config.yaml
n_experts: 16
init_std_qkv: 0.0238
init_std_up: 0.0238
final_lr_fraction: 0.1
train_tokens: 278700000
Below are experts of layer 2 (counted from 0) of a mixture-of-experts language model. Rows are named router (the router's row for the expert), gate (a neuron's input weights, with its number), up (a neuron's input weights, with its number) and show model dimensions 128-159. Each number is 128 + 32 x the weight over its row's rms, rounded and kept within 0 to 255. Numbers have three digits each.
After each expert's rows: "gets" lists some tokens that make up at least twice as much of what it gets as of all text. This comes from a sample of Wikipedia text that the model never trained on. Tokens count by the router's weight.

# expert 6
router:188204107087082070069104111118120087094148139121130103152063114161148158131135119149131136124168
gate6:095125134088106097111090131164122116167158159177162075115124063078146205167121058135219117103114
up6:104127093111084109103121147163129136132122103179159057158139054102145197138107062131189158137127
gate7:129123165100163086146090105114187128111120088102112167072161105174153114129084103110116118124172
up7:108126163097156097164092131130170120085105105118103176124175117178156126149062092114135103127159
gate8:162133195130057099137093126134071128197161132200103123147108091113138164154138153119169137137088
up8:156160157117076112123099065109075181202134083179090116081122161166159171163105172126115174228146
gate9:085123131129159104111183093121158149181082063142139152113095151142143188132188099184115086123162
up9:102137074103155132125165084103142131174075097183138162103102139132139208173165114165163107151169
gate10:075134176181097124189165145129129095178077083127155103070153135184117157117122082134122137129149
up10:092112194173091121176161169086171088170112092130172112079162101167161167109100065145167112117133
gate11:137110096136195146099122160182064087159155153144096132051130153078102076130129226095153188111116
up11:106102066113188106145205106128118093088100076120090128121079178103125151087127170098165146119140
gate12:146180115097092143116109125123068149166172109131138114127098107151126153069150132123178140128183
up12:117190132083130149092150113097032167206155166149146067122096110149171168084119130192113163160145
gate13:105148134128111104107134139122119138199148176137137156092070103144120130161143097140128180161078
up13:166127106166110106151124135112093126151103183143170132124081136225154112140118148175087167126123
gate14:098179139114167088156116125124177190084098127124143157154110172095198107134158096135180118087171
up14:112172153102136099192132084135171168086139142121114142135125113086153078099141195157151086146144
gate15:117158149178148081172115115196169172135110111130153128182147127067121207044097142173128099182164
up15:143142145076146178097144114091115136101144150139162107152177177120167072189123157066142164084126
gate16:129116170148204150188067129132113154176076094103158187092114151161134140136081124122111111141133
up16:125115101145141140116115202132131110187106075107143191118082170086118154092128118107189098104138
gate17:169145178118084115122120071198146164146145095164101119137141132140096107165130083164158117131059
up17:142118205148080127078120124133134093098149108147150194166129111118073078149077066103177105107075
gate18:129173143198104057102082102200165132120130113150137145121127097130079133107101086105091107050125
up18:100133124116163161161094124146163114089145187127116102084164105127135148131148130129148156112119
gate19:154149132117133111080124155132152092136105113140146063106120135156179170128104125146136143158183
up19:164101041143133099104131120112124093090187144131138080111114116150171146142121087131151106157122
gets: " into", " a", " to", "end", " is", "′"

# expert 15
router:169239115123077105057104097151147072130127131133151143145106142145152162113083144144168074139154
gate6:079191131194105148151145138109129102146159135135149210143098158213127068068117145134115107140117
up6:182064142106128086141109106129174191133089138076125053114124129065150185166145108145142172095101
gate7:163150089064117069118058156091161152141165148106162068069116065137100083128119174147158112183137
up7:038131146131104117170117129055112177129128146101123101101106132145142107164113174137134115154101
gate8:170116162185107079187112066097176104166153151093124173046136164160140152129128146149090132109141
up8:161114106058139060156147108155132131188208115022105146087106186102127071175138146133111137171177
gate9:146087098164162145146125097071201118109119111103061097155115113171095094149130106066166077158159
up9:148121086118113062075119173129095140130155171163193128084119106101104176148161118128114158070103
gate10:123103128149128102096114150094129119101089100154169134143125124168104136205149117126165102084151
up10:208084084121096077079117185133053090120073152157212137143160134161094181156095168154160051085144
gate11:162175111159109090132188104090075129129096115172132124175141166175179108142166091152124111145129
up11:151187123141106094136168130102078118142081101177119171171145178207159118172127075157122061143134
gate12:084157111146113180135152085101145112108113096143092129164116154108169152161137144168152091117075
up12:215100130145146074088128162138067116118159157100161113102151073145084102111137072067123166156158
gate13:077082167122158169099112135061103134166124096098118050124131143170152098098101137104106110154106
up13:111095141117136146101127144032095146116092115055125070109156137156129078072118159135089105165097
gate14:141123111131148140098098156172129116069137110165148126124116085092128177129163099115141119168193
up14:142133177118113139165121099140116168092084091111136037121126090108108102166129137104148156160097
gate15:106147149145102160131157062099096136130188105078111165133133104206158143099146185147078155154104
up15:126163132166116196121157096100107132103098185114074165143108137169189112113122162174167141073119
gate16:178157083144104147136131175150058114118144097123150173133091049097125122143101216154134160195121
up16:114128154121118078121172124144181139110118178097122068147048125165130135136167094173104138086166
gate17:139131080127139123137124179158094146128127127071090161169140093126157161199146094101156188146146
up17:098136119131172081125109194198079179147129102128075166139127122119140105184133098099182158151159
gate18:136166139140073119080095157034134119110033114119200125088135182126120220137104100161137157076123
up18:153098096113148168117125099234107141096227171124081113178121137088113103153118125107118121196136
gate19:132137147053193140113061118151122105153190134109140138123129143127122099166118218099131148110094
up19:145107126204073050161153148074148138123091083061118120153154159134116173098136097102135073163132
gets: " ", " (", ")", "'s", "ust", "|"

# expert 7
router:167176155134078131108105086154158068104090104087091116168127097112210126101132166130162091148127
gate0:134147193081118142100128105132208104141140112178161151162143086115095088076159142105090126114137
up0:174135100140161101126187130160130117144129177110142200182086143144089137174114113160186182139112
gate1:095156182105088119122108122146200103172109081108105144125140166074103139103132133114123142158114
up1:123074130102167106167124133106082174150127122089109113092092122183120121130131131165149111186123
gate2:041146186149149144127099137095136093107116138159192143139138148163116142145108102146154144073132
up2:084153107159165144108193087037196102090142091161147105119083116144159144095148064153216155076164
gate3:129177131172132126168089102113185146185167145178199121095160156130112188134116027132115080181131
up3:106083136103128091115216130169088117044078140130101217131066115131145073158119173165170177110153
gate4:127116085074176081136115137147111136169100069149086119110142094173164107123086213151178062136108
up4:104137152148076206141134129126147125088132137098152090144141176103104118125170086157048203148154
gate5:137119106044128114103170107114147082128155192142060140147119074126100148117136123088122083109104
up5:136135152166107156156081120151109131139098091125186112121147215113174106150143137173136158121152
gate6:077123081085064117118129149228109117150114133102138119170157179075147167127086035178128109137126
up6:086120132056119128129122143174041108157152127086136131130135168056177165091096070171185155138114
gate7:082125128161113151152162111078111156123086114179158063123114138185196147111145167150140135091144
up7:130113102155208094088157103083101118068140074054184133128097093117117162160101092114135192121103
gate8:145117113107082125121103096108085128120077164107108179116131117124167127174162161087190092102197
up8:167126104127094107110100128147096159136088157105117154140116119136189104158152159113189089093166
gate9:156163151156120043137081118144143067113153123090170145114113054136090174157118155086086147061118
up9:077151121082110153110136133114136150163176154112075128161116184141135092148115099168129097129164
gate10:158129184111105137097139130196113053107114183128123138137159123106118078129126150091104104123139
up10:164115160128096123128121138147115048119123179137114165158170137117137059162128180095090074171110
gate11:100143078105144138140181126000117117146101114166114140163163153165129146223131062148166114137154
up11:045183115140117162169172110051157144175063094191125111145133179151104116179176090175182115079157
gate12:110167162122136117098161131152130073157095108189142116114124097118136154132112107122174124093098
up12:161143126071150208065153177164132104088063081155110105126134104137133128125123136091154117169093
gate13:139136160129071174186200103180079101164083147082059136145143190093170138132204134145170098084095
up13:115086132133112181121154115155137136113134118144128116152135156095182138110179139126165190076132
gets: " New", " M", " N", " P", "–", " United"

# expert 9
router:157202139134117108094106098128146054124113172118147147150076093163162150105093133084144096095154
gate6:166110136138080112043122167104250158116094123122059159093145085110092139157091133114154160160069
up6:129104145136096097111088140167235151135139205076088197149158136111113120185120105145143160155095
gate7:138220164155118058101139142208080140173174104137111150101108133081169176118074136100149164160128
up7:146109129160129138127106106120165145097076128125085142151134165137162044105059093156114070160163
gate8:136123124144170094145096103066109099138153139075124119153123079170127101167115119116144102192111
up8:086157124133143082131114171073195100121148124094131120105142156143094046070101040100120086195114
gate9:141135076103141170131106143106105137148089116155152184165103113120151039118158171129086115085134
up9:146102124162139131115106161111143129110141110142153081133123115147119108110078096112202176084134
gate10:119116106164096141114173126123087175130152107136056088135182112128115089121072124148101105086145
up10:086070086148094150161122088117155148114135151112089100149207158103132124099099118133111122129164
gate11:154094119113151103127076138122135180136140125159123158044186139173125142147078138087145086176135
up11:145099114132155152140122180101114097121104096099084117072107144174141129083119123118173165167121
gate12:111126130163138174119144095180116084118115094224170190092109129218081193071151161167146156100141
up12:130123127106152116165103107114156186115111133128115105174126144121124065203095133090139077135112
gate13:107144187159160152114160162107108145134156131132185150104095098196133168140103153127164162135131
up13:144092047111113080173066107117129190113104140101022075098099159125138119132149072162108155100176
gate14:148155109099188068160134194163175100180125113102145158140102123117131116144137055112134138095113
up14:154177125107155084162132186151148095180128101112156178140101116119122102142132058116180115092146
gate15:149138216126138175131163096070124120138146118150168109150094134179119087137116168162172179147156
up15:110124077146124120137105143160106141115100109128122138084189131119135180123146077091132073106144
gate16:081149162126113158181144084111116078143104120129164085146132163126202141092197091153148165126126
up16:185110144074149137128101141164116176104079169097082155098140166150082140110062195168150098091163
gate17:111164113137124124123136103148108140116104105202143067153147100170114175120091111139100100099142
up17:065113153117120122146138098111077144166141160127153150146157131125100158122133105168150117144180
gate18:137125186175093109107123090152163118069168066116095134063134141154161162087071117147157078158158
up18:125127048123183142127113152086093125157094176159161144184118107108143121112222138132119172074096
gate19:165156079112139139095107099174103144137081134121121111097191196092151131104138116104134133102097
up19:108092159189109144147099174171161112134065177186108147126138083182113082153148100118122116100177
gets: " A", "6", "al", ",", " l", "a"

# expert 8
router:134191135118089117052117142156141047091112168112109117131062134136098150134098138134150130075164
gate0:124127214152185048137110105104092136094136062076165122073146098095149088141097134119154181155107
up0:133135177132210097125108085141091137135108039077140088076130121122172085120148122119107172146120
gate1:078114112200056117189141124156138098101089135129163168149113100100101178126120114133151139072098
up1:085132094201060078180164127171128117097100132133163193182091120105128145146109116129138155088138
gate2:173185160168137121096149071060114119119123116097138210123104142132128143139165076089131126149155
up2:174191157207146133108141107064130101115134153116146187096154096117146117145149095094105131158174
gate3:111140118141140121135161058122127129149133170148182160155148123087151136160166156094066147187076
up3:109161132089136120142145129131168125109101080100161094093131136191093073096144064138122137041161
gate4:130126138123129072086115092152112095135094097187057170139082139101108166119135164172128138144105
up4:120112097157134160145116184085146177121147148063190084142149135141149098084131132060108152147138
gate5:171185195212088111121125120114109138113123122089102125112099154117089148154124140163083134169145
up5:110085134096154204141172121097116120151173129088113138165087136165195100164135109134101084130135
gate6:132132123137145129092137138090094114148119157087078116050106124127085166143146119083161148113053
up6:120175104141149112086109135103119139174103116137060123106150143080090201103134129116125166064074
gate7:176112119127153108127120210097153106102141084082147136164141160141103152137113121080089114109153
up7:110112119081119106180079184145185111056160154138123114142163115097128133115043107129077103092171
gate8:164110099105167125162156098081128137092098092103127142092182148105151092113162146080149146141032
up8:102112140116149166130086097098135086139092118136119153113141137093134181141136108094164133159071
gate9:124135048125111108108098157157158126130076123113137092060163115117103156129125070096121128096122
up9:160136070141107117095093166171169064129131159091075078091151123160065141123120101071131116119097
gate10:088083141096106138152086173120144136115130111148118103122129169135084201101068159112112140142133
up10:157165113155131104135159105142128137119087133127147135131131120115184047142176088133151126088098
gate11:136119169133122103092106136184122101130169107205149153195144089179124131101137126130174161112070
up11:082115099110115167144156124088179150161115134069107088065099210081136085166111145144086135153188
gate12:200137185174085132165113099175174065158140138153094121176123140138140133144099102105086082178113
up12:095100105100164192079175104065106141122105108132171126114046149118100120155187150133157159090158
gate13:140125102235098100144167116112127104097098138103152062083114104133131098191114049121141122085177
up13:152122099211109116161167119106105095094127148105151066102120099134123108170125049115128105092172
gets: " ", "%", ":", " Ch", "ra", "16"

# expert 0
router:123183164082082114059105126181145128137116169113142179145071145144149175145111150101148128143163
gate6:102164128094076109140128084063104124100090122133146106131092146133123095102108173131146092095141
up6:145065136144167152136089139139162126184139122110092132102144090137142162125106137172172152172085
gate7:142117075118160096172162135126094156120103122102143140192066214089058128170136118146120096140145
up7:098137150137117165093112098155179082145141157175121108066194048152186121079134115113136181129110
gate8:168134153101139164145125110058092128104143173079096060081133126124173127120131135161103113087220
up8:164143174099097119105148081042122119136145165083119134131163122119183085103128128160118063118153
gate9:113138171120083192157139172169114161112178189156202168193142151095126143153108163172084143148126
up9:136107158123165208171097112092104093083141134091113146143138187114109130191109132106140114092110
gate10:098105174082084122101077187120058062107193143149113127103090143104095102160138049133159127096129
up10:150111163062162136095099103121125119147162119155082150103068153066188138160121112123162136140074
gate11:125137180135165097161086118054064135177157150048083151102110107137166082137152090115130075117097
up11:151137168122125090117087102064080110172128128050072169132106103131102109152116103132096138137113
gate12:136138135119146142154122103132133239105146074159125104112120080126172106183133172155134171089145
up12:093130066160113044114114136125141083071114093082129125137126129140093100096142099129098120175102
gate13:183134181121132164121095108212136070159169176171126116115160100121152099056091155107130127172115
up13:116160076162174125118211161054130164112120080129131189123080155144120162159159071146095152139151
gate14:182122113163129141165099172105109139158163129133080141152182142156095112172051147094132106075108
up14:118117106089117120105172129150180105133130135115173172142079139160189100134146121182139137170191
gate15:159091139162113179098060106057090124125088096064200167137079141103097152144178185095154137068142
up15:109196104145148036145168113178108137109089142176098095128118064137146101129115149124054149113126
gate16:117148148169102121110120141167161114087094075189088133083164100122076128073112113123118112090093
up16:119140105094156108126117156077161136130137181097140060184122159127125102089109168125108114136146
gate17:120100137126099106062110179169095106103143127145098180095158151137076114074110120114095142131117
up17:101130164101177117176135062148191143116091128115183069149139158160143163039126181135101190201157
gate18:210130148183126115151097142103137111072155113190124084129129076172117179135098147132079160169160
up18:197134088091152126099107121104132107099213130113093134186099111142101156119087062120077145157115
gate19:127140127086150120092123148195111094176178081078207134169169127092183134118117160156136194139162
up19:153129140154156151110092097127137138104087118137163129096121132109107173124084118133065115071143
gets: "3", " |\n", "or", "i", " only", "p"

# expert 12
router:147193136135100106080100088166128083074129116119163116115097122136171129100117144091141108160195
gate6:091162148179091158113148048128106142120080132147161109125129073194113086156134114139144096102151
up6:146139159158152222111107199159136087114151112136148163147095101111117167160099115060137102143092
gate7:154137156104145095108158097102122101074189132151137143138113122078134112151152118100204090102102
up7:172146157087118112148153090084107101094143121171117148119104126057126134182147094122192090113116
gate8:176123135166132103085110162155113135120200174156111107111112103135097086126119087133110176141174
up8:150143140128081110035084162212113102113159204146129127146107133133120122126102127153123185133127
gate9:112104115119106193129152181071133090097112094196165150196098136153110187145119110146155074102149
up9:134107099135096183128147167080124107070127066205138173171114132149121176126124109133151054111150
gate10:108136160080138126128051170159087132076105142162149138139112072212143106107123143102142140160141
up10:106120135121135096137049201149095121080108169139125143177086062189141097151133153047165151193169
gate11:131137105138129111106116180136149091121179138088121105147150122189172142135132115101135195133123
up11:108107124094141160174115144048193146148046086142123098144119084092113159092157239142145142072119
gate12:144134159156066158174138159038100106129102119111129100124156102105132128117124146152136123128170
up12:157156177168092117148155166051088124177114161143171110147154073094097104094122106101142157129171
gate13:129108109140097141147145131077183118075126104120101145145122143090111073120117047164138189159138
up13:115113116164084151130154133085154104086135107149096137127115167090116090161116057155126180154128
gate14:126098101129099155132170112122107128204123135105120108169157107161132125134160083083172155112158
up14:125168115165115104087047116066134106175121160080178177147103118105120133111103092118089142130117
gate15:151157127106206091150137142154126170116151120119141158206149143120117093188100123106090081118143
up15:135157136082197092144146171124138169107150121145132150199151136115130085151098135103087093125139
gate16:126122187179104143129114092131116095087107138146111178125118162141137164089085218109120154101047
up16:140101160141123209131138113133122131110092135138120157167116167114148126096118225090121145085056
gate17:176113084132146116100082108172118134123125141198130129098109134152131134184101146091193140145163
up17:065146151126128154153188125115135125147136109082149118132143088105112127080151105167074118080091
gate18:121146108126124154110198195067104127131142120152121165183136086160108117107103051129117144140124
up18:145174103137132100112133181145129151112108155145109161181093086146029140153134081069049147131131
gate19:155151149139156070081110155150102108135169107061146157118086122129149209145119107155067152165084
up19:133106114083161190220199096114157156109085099172085114183190125102131051078133190146181144148160
gets: ".", " which", "\n", " K", " where", ")\n"

# expert 2
router:163218142086074124082105107158146066131116131130156131162093153126152167094103135143165118109187
gate0:196161155143089248137108055143120120122122166146129126164135095129174076114125131076105121101110
up0:176133174180134224127107056131106089136141168156129106145139083159176090092142150099096130116128
gate1:110125076125139180133142131067082166086105154207132184101087160140149165152106105143189152165146
up1:126084152098105156132096137128109166161107107160047177073117147131124180166089087108166095173143
gate2:142126081150126126143064134118171147131161087137136121124138151166171139134113051102178131088149
up2:150127080150127103160107108134143141168168129096159191124153143144154147132106049071165160080160
gate3:150142129119135115081127139133121147099132110115121172041116152151110071160081150148149099086153
up3:158183101170120120125009155208077141092141173128127121129140114107138162167123218107152133181172
gate4:139125084121129185141138118148107117103150143074079123141092111181165122155127128155137164143149
up4:165115132101126189131168147203107120130165131110101139144139107140169107166146096139165159182140
gate5:142105145096144107103104161130108147066207179121149111077160118084117110109111143101147172137161
up5:124122149140168113113081133122107134101140152128138099061145110147130123077106145126119175172152
gate6:095135136081161128131175116178113108132131126170171112151135128116150093105157164124155189120164
up6:108149122067155163154198117190130099139116150195192076173136114105117081088155129117158168091150
gate7:133136130160149075161127133131147150085112135206141137107105100166127167171141146037143103098125
up7:115141117118140116139136109100109160152106152160120110155165148119101148063130156179132175130138
gate8:158152127212094144084165178072091112138147162124187180191116142105135103163123113103145206122169
up8:137080132044142109144102064163154171113089064112091085097146081153144131117137073115132091124105
gate9:098117108091096167145111169113137151141107108152079156120142126129128086133091195108135072040128
up9:129133153190089159143188121095127105057119133080114121132127085162104094140144095129081151127144
gate10:098153181161130146125097047145152095123137119180116071103103124180163129088114132153127177123108
up10:149085120105118129158147228160178113130119154118089125133148111094099136158093147107092118173112
gate11:135125082116124158146085138107117158164121090098175161078126151143169145134127099130250147149133
up11:173096131142149154138087146118126168190160115111178177109150141176134113169110064118201144161104
gate12:116136096145140155123185043151098145131115139117199121149119139128145097185069039088152131138156
up12:067132141072097127174198167124129152172110117186117066163130131133070042140150105092066105133124
gate13:194139116201129114161158141142186107104103092094134099043145173154160138116160110053152115129079
up13:064136098094170162096128109137092159159167135162125190183128126110112130219123159202133148104197
gets: " the", " ", "C", ":", "ig", " h"

# expert 10
router:171210124107076100067113113167159064103136158117144106161090150141140158096102139122146112105164
gate6:187143139086107107111068172101127135119113102108153154136073139129178171128160111119179120148177
up6:054112157183147141173172099139177089156163132142106124148149116137103113148081164194098173094122
gate7:116102164110169104110173118165141098110102149122167091139145099173100115169197085122134150167178
up7:085128132084081099131101128059141162102110126078143150170104055111082150145102100177119130134143
gate8:156116142173137119153137179149144173162141115164154108138076088135107101133122109146081119129126
up8:105153074137143180127190093069152108118183140101136134140126112126168132123129093095127108143136
gate9:158140155115126113093139131152123092162132071107120132090101118149103095097069121073138143171146
up9:150125178063084095096170145123116145071176127123107119113114097128130107115146155171173135137156
gate10:157108085129081138065165160134149115162209150113081122115108075120152115131087131122065112139169
up10:127135198169156122209116092085116126121061089187133126158148155134078137123177090118138150131120
gate11:101132138150167123133152097128166129120096096106129108098119153142172149135104111138114124195111
up11:134165121098089138052054192159147081213200126142108141158141131135146048112111177103123103079170
gate12:143109120147140197157142154126136077100128236182119175144149121087185136145141084103146088128086
up12:116140087127152123138155148121199144112133123142058126179158182137142079127150082143065127081126
gate13:110144131114161086080116070086133115136128132105055121099070091197184119083107171159107185157120
up13:118113136109132065047138106052107125164127110118070129096094089144158131087098165115162166141116
gate14:088122176079115136097071165167083138169168139100183172144194164088117124132125185113157130094163
up14:084107123106118168091121167155187108150190102092136156122123158158132125070163180102094056149133
gate15:163110141141080159093118069116129087062164155141179155112100122104146106141145154106148181156170
up15:186091159127171055146120118159160189093160069144146068118057137132199112204139098145102133166151
gate16:164154157165110123085068150108091138150054116170143159100095145177105133146177104111116210121152
up16:147117079169146137109138132100078169086077112075132141118130134140142129131136135149088160154158
gate17:114117209172119186133161105152089070145141180118181122134125150126146130131159145094156103136123
up17:162163152113113104095124204091095166130169135135115129066123116131078145146129145112122121131181
gate18:152161150215159198137166184135148112129130114094135157122138102135135060155084076159121088154070
up18:151128078141139139173063112182110145126118156071115171105145128124118089129116087190082139146160
gate19:080144118090102047140119141172105130202126149126074133098105169137167071083143072146074127144149
up19:118154120096093141111146146173143129165094144153124105123099181154159124095160152146137129120115
gets: "0", "et", ".", "9", "ing", "ers"

# expert 14
router:147170150116121100066076112146117053099136133142173115145129153108145150096104124135148112144155
gate6:137115137130109143087131162135149113142137135209143078163126029120143121100137143122142161106104
up6:143129099124118150088127152148110084151163145224149117153140026137126127108146116117134185135120
gate7:065104203107116142154150122105135096207121097120164177137152152155108126147136133123123090162142
up7:130082131083133148206142131152155126150132120083086114163115191073169080157122147183090116147140
gate8:128104138153096065110166148158090099088163116094085103224139149146142076078112102091075122104074
up8:124160134121202169117111091073146158143051049154128129048121106134143153190121125158141121135166
gate9:087075143153145157110112090165083112150124053029144167164126107106089162105153126126133193149077
up9:108095150162122172138146118151117179090045108076154127092128131194111135139134124130093070092146
gate10:084124075075166222159138209114133101067086106100098116102108197109128108132113110085121106081115
up10:163163102186137139163051125142159110165171135102099172151080072121115084138126184176095126173126
gate11:095126128146160153175121145077133169087076113187090053110112139206133155070073108127106177210143
up11:175132146139107127127097134137105095143180096088150118153125146142135095117122095153140091110118
gate12:123148147103071117090089113127037162147021187087157155110139117151146092121145166112146133126130
up12:128144116117126123045092064100055121170099153114132138171141147119114098145183117140131123072157
gate13:117138135184100113172147148115104137143031062130130054090122141108148146090146164185108071092137
up13:087131127172135073111109115119160145131088137074124113168105147106144167097133168186104063083126
gate14:139177086144167087120139099154160164137168071141164102142107115094127100121158167117169164148105
up14:120083169159103163091096163102089108156097157149077144104144138155124111141090135143112121142130
gate15:167171176129174120143136154180076181138068172122154150159136152113119105149150142093127155163117
up15:138093061144073143128173113105165106120202106143120098076142078138126129157127115149128132130144
gate16:165120116164152141146124126133092084149051036106159133127134156126143150125164183103078141139126
up16:114161107063093104094131133094149124090208203139084123140105078142138068145099074154194124133099
gate17:160132130133090097146136164200127122167166123215106138138154131159146049118128152068091173173070
up17:109112121145165138157114134011101158116132140098141150158080123100078165149094110148167136107168
gate18:166120121210136154150138165150150130120109106100088120134119101160141128133126143143144155177101
up18:175092075200124087133083162114171149179099137117083132072135133154158129085115134105120100138102
gate19:145127128157137103134185106130063128094117194056130109063117103102108139119189115127203135100133
up19:134122078118148138106193121137077165055084169121144102081109094095120164115194132139178171085137
gets: " |", "199", " m", "M", " a", " R"

# expert 5
router:126180123133083142067096140150155060109120134140139126152100146142150149096098149144160103116162
gate6:128123193113165138116084107184091176111081171156131111136129151143113109135133186119094143153149
up6:123149054088168139090169178097144106132147096118096128109147142167168076116122110143134154093085
gate7:122132099128141074145177126124068116119143132142112109110109108211131080106072112129116118146104
up7:150137139114159089122113156071106164145139114103101099129037135172131109154100110128075130093163
gate8:167111094165147117160159091154135139061077091126115071065155155114098138098167157148114100198115
up8:097150156073146158093106100109106150184181135110152136210090076143174126110151140101124135150148
gate9:147123160130185181140175124137098074220159141099119166113111214144154137133089115177091128182139
up9:070165152118118152136104132186093130100177094135130153131134185136150197123106111134142193197121
gate10:165148148160161177120128148177068138102104109086131146079115148169107129157153158089109122144105
up10:122146088123110108132097130058147122114188139125072074153145085113152172087068084175134106185152
gate11:149087075092137161139153164179136109089080163149136089225109171163137096119163200141102078087134
up11:119176156160090085123087134072131167181172116114100169059128127110150156123121044130158173151146
gate12:103105114123118136133069190188155107131156160161125139164108085145138088140162165120132159088127
up12:090145162139056093102137065150186082167146082139096163163113108106082133133137114153121132095076
gate13:107106048133135101138110148139107131131133142126149172114150112151121114157063127109140156131124
up13:095107116136141133142196160093147155189115045126088157052095146107136133136148085166162068143115
gate14:158110146180187148136117128149166104066167074063107113117164181081154123126152092080069157143164
up14:159177145196189092080171109105139125123177121197160111126141109137156093126125133132152175133197
gate15:167118146066081173105135140131155145046132149149140086071118055138170136162177147124137116058079
up15:157134088155189117126103123062128168172165106148141115095152084134160132127139119158124157088177
gate16:118126146110140139138082113147131096125109076109090133171094121139162089134104119194120158169111
up16:121112076113109138104118117101123101112154145136120117065132089159141126101133132105140120155088
gate17:144108086134101135073137100066107072129174127159073094076134102078132107128069121145137189203075
up17:136144118098137119163108118169140134115083145115144148185118132158148176127173145137172121066204
gate18:143139082187098077112139071154166141169119100119114114094120132126133155126124177112079150112126
up18:093161122147136203115105077113108147135114140125148142146148156112130212123094111120101152160076
gate19:146176064131137126090137083185136142129102151222151116102162164120136122098086190140180115171142
up19:145180107154113130096152128125147144119112140214164130124165170097118167088098204140150125130112
gets: "ic", "s", "u", "an", "at", ","

# expert 13
router:097197138097080170088090106158152037115117116095128123144111166140160132116095149091173099142145
gate6:138145149137137135152112126098160161142168133177215154134105123131101214154135096140129163104155
up6:145105172153122166159141144108160144135156130161219110107134118149104218153128112146108140065169
gate7:093125107104137161127087101106164111160143142160135168156159113106133108138106106172102058123114
up7:195152120120126079103176149108105150145165117115137066136110110142115094061132111123179133135153
gate8:108096106105093177110171198126111105129152112133200130095134131156096159137119074125101158105104
up8:139169139123127097140072055150140153125097146142042123170127132097162092127135172142165089157144
gate9:122078087125127123153136181105061106114117134150202106054144156177091135106132132063142179121145
up9:097102115114084112132114201171110109089134119174206130122104103191089130142132095115176150094160
gate10:143086151118118102089028155208103129124081107156081107116123090111116205161123198132179171120126
up10:108078152081110184098070143158108162128091153061129113103133088109099140127133212117212159120112
gate11:150146119121120102053095156093113111133128096197191116073163134137126148091165107098126134139071
up11:120094126167150167209139152128080159133137137108127122182103111128132112203106136125138118140138
gate12:136150134114120125084132167138086065121150088176207093090114055153142137085126173068176154119166
up12:118087126129126165175094057120150201137092144074088118170122190122127089141178119169108082148117
gate13:139088134112186196098146155183148085137146182135142149134147128133110156112116098140144157173148
up13:130104145120152186092144143162153091144116182149133138127127159105133158111115086141155151143143
gate14:131164114124174147152138143131083105185140107107162071089113117165124097082158158144053151191170
up14:123113145138080103101127089129172141058139149147073116186119083097092113162078109123148117056131
gate15:119131131094187160167191143075091147140101106101129090188108141121138116136162149103153135155110
up15:119103146090194158140193138107106159150096084147116129180107120094148104100135169111143134132123
gate16:126137104089138144205158087116178106119101064117114105121150144154135144137102142148118062101104
up16:101146156122129139120154140098187114093099132116102134075111087156122101144114116112117111112107
gate17:111119109128141128090138118164133138096156122091113150116087141141137061081133092134141176171147
up17:152130084118166163173146127105135147190122123142157088129122138139114179154127159164120100098105
gate18:129135114177085102174116157160087098156119107122124181185115143130092084156074102102139181133105
up18:120128138077169148090103134102121144141134129086113054037141099120123158072159126126095114154158
gate19:108175054177147132106138075122143124133112142153172139109070164178125110172133115185065165147109
up19:106157095158125127112132109133146120121124111173129140120070134154125154206167098155117174157106
gets: " In", " his", "In", " S", "ab", " their"